config.yaml
num_hidden_layers: 11
hidden_size: 128
n_experts: 128
experts_per_token: 2
d_expert: 128
d_shared_expert: 0
hidden_act: "relu"
moe_layers: [0, 1, 2, 3, 4, 5, 6, 7, 8, 9, 10]
router_score: "sigmoid"
normalize_top_k: false
routed_scale: 1.41
balance_loss: 0.0195
balance_bias: false
init_std_router: 0.00634
lr_router: 0.00273
vocab_size: 2048
norm: "layernorm"
norm_eps: 1e-05
tie_word_embeddings: true
optimizer: "adam_atan2"
learning_rate: 0.00157
beta1: 0.95
beta2: 0.95
max_grad_norm: 1.0
batch_tokens: 65536
max_seq_len: 1024
train_tokens: 373600000
max_steps: 5701
dataset: "wikipedia_en"
Below are experts of layer 2 (counted from 0) of a mixture-of-experts language model. Rows are named up (a neuron's input weights, with its number) and show model dimensions 0-127. Each number is 500 + 40 x the weight over its row's rms, rounded and kept within 0 to 999. Numbers have three digits each.
Before each expert's rows: a language model's description of what the expert responds to; "gets" lists some tokens that make up at least twice as much of what it gets as of all text. This comes from a sample of Wikipedia text that the model never trained on. Tokens count by the router's weight.

# expert 30
Description: Coordinates and units. Degree, minute and second marks, N/E/W letters and unit abbreviations like km, ft, mi in geographic coordinates and measurements.
gets: "°", "′", "″", "N", " km", " m"
up9:480526458489500502511521511566444491507511498482493641486542496506480603500501424554460527482390506448487487494479508441437517566466572509499494527506505400497522510478507516479526457565516498511469545497612500472571532506489500507447516482455498555510504504515508497469497466487537496517431513477479529503490517476465528497462500495340474578510500503445420503522528497513478439488505

# expert 8
Description: Clause-subject pronouns. Subject pronouns and relative words opening a clause after a comma, conjunction or period, such as he, she, they, who, which, it.
gets: " he", " He", " which", " that", " it", " who"
up2:497492512540507502550502440496470533478500474494542523453510504576509515548493544471400503502478508506500498504505519582509485427455496491457571420520470488505450511417502499462523500573455566538501504501527567493474501472493558441548499506481547502481495513620490522502482500471490506505493494440603531497495514472516560435469497505346493512504524510484431516494484448606488500487411

# expert 35
Description: Name-internal pieces. Letter fragments inside proper names, especially foreign or surname spellings like Mc, Sch, V-ik-ingo, Jian-g, O-l-iver; occasionally sentence-final periods.
gets: "k", " C", "h", "ch", "l", "at"
up3:568459421503522493512522566536463490482484498525547489507501493517521520461410454501471673498549548500508510499467490553473454427499460370488492534494480480499497496399500519497500548538519565570422530487500509438492519511457555486540464482443475510457482571525486514517482497534506471558486495439475435476500500455509488539437594500513475514481512532507474516478461474518452500536474

# expert 45
Description: Mid-word name pieces. Short inner word pieces in foreign names and accented words, such as Obregón, Álvarez, Marikina, plus verb endings like -ates.
gets: "ar", "l", "as", "il", "n", "ol"
up2:467509351486470511499425554492544516503428567546463497503538425528490612481404509481504512509508497486546485497499458452547522505512500421461465575463575424490512564509404550498491516537456516479502476503507562492474472497512505464509518497460507531446499480511499500488517498486521516485464499436505517508483511550530428514491553496503500524521462465489495515516543511544341518487522

# expert 39
Description: Numbers and quantifiers. Counting and ordering words after the or a, such as first, two, other, more, most, new, and some in someone.
gets: " first", " one", " two", " other", " more", " most"
up2:495512435500570498495406443474471504491500561455497495551577466501464515506493453594503522489495498565495580456500498498616495492499502495474433569500496507522497495497500504502529503501500479501499454517631407477499496420480493498472497572496498483505499497497396479514454502506484445562485405497456501500538452574478500561427516440527518498513448500490562554549521542503492517496551

# expert 55
Description: Prepositions after clauses. Prepositions starting time or place phrases after verbs or commas, mostly in, at, on, from, during, such as died at, completed in.
gets: " in", " at", " on", " from", " with", " after"
up2:485535488500499500501446517546501450542531474536500446502586365490462499497499510493487489630428567526523490506444443500498500510478494497525509388505566505512601500538492437500541513500466528487499526512512510450509500527502549536391473502441500501538456525484539500500499514517500491444498568391531500504511498470508542530561449502497519485522479536500492463538499415500398509502445

# expert 52
Description: Census demographics words. Words in census and population prose or climate tables: %, population, house, town, age, and someone in "had someone living alone".
gets: "%", "\n", " house", " population", " (", " home"
up0:502528500458484519480499579500500532567504449500478500500511522402595501530405420516497498527508501469642485461569539463517492494464525485549452541497431510438494539500495502589507483501481507509504525501392495496497503447519492514410408494539438568481494483478491485504541535543501502512500419520502542501479533491468532536485441479471533485521419502585484466467517500497538477563505

# expert 4
Description: Capitalized word openings. Short capitalized pieces starting a word, often a name or sentence opener, such as In, As(ian/quith), Al, Ar, Mon(astery).
gets: " In", " As", " Al", " O", " Ar", " On"
up2:499498575469593517573449534466509497444449495562515460553504484470518561533429525507478514487443546421534496506532419483511436441494497493528522502507466498514482488437472491442493496574414498489495541496479461501536479560501487490473518646408460475482498566442415441524462521558500524528446497414508521474488534498509475500501507492489517499454480525499564479574542484513475502495490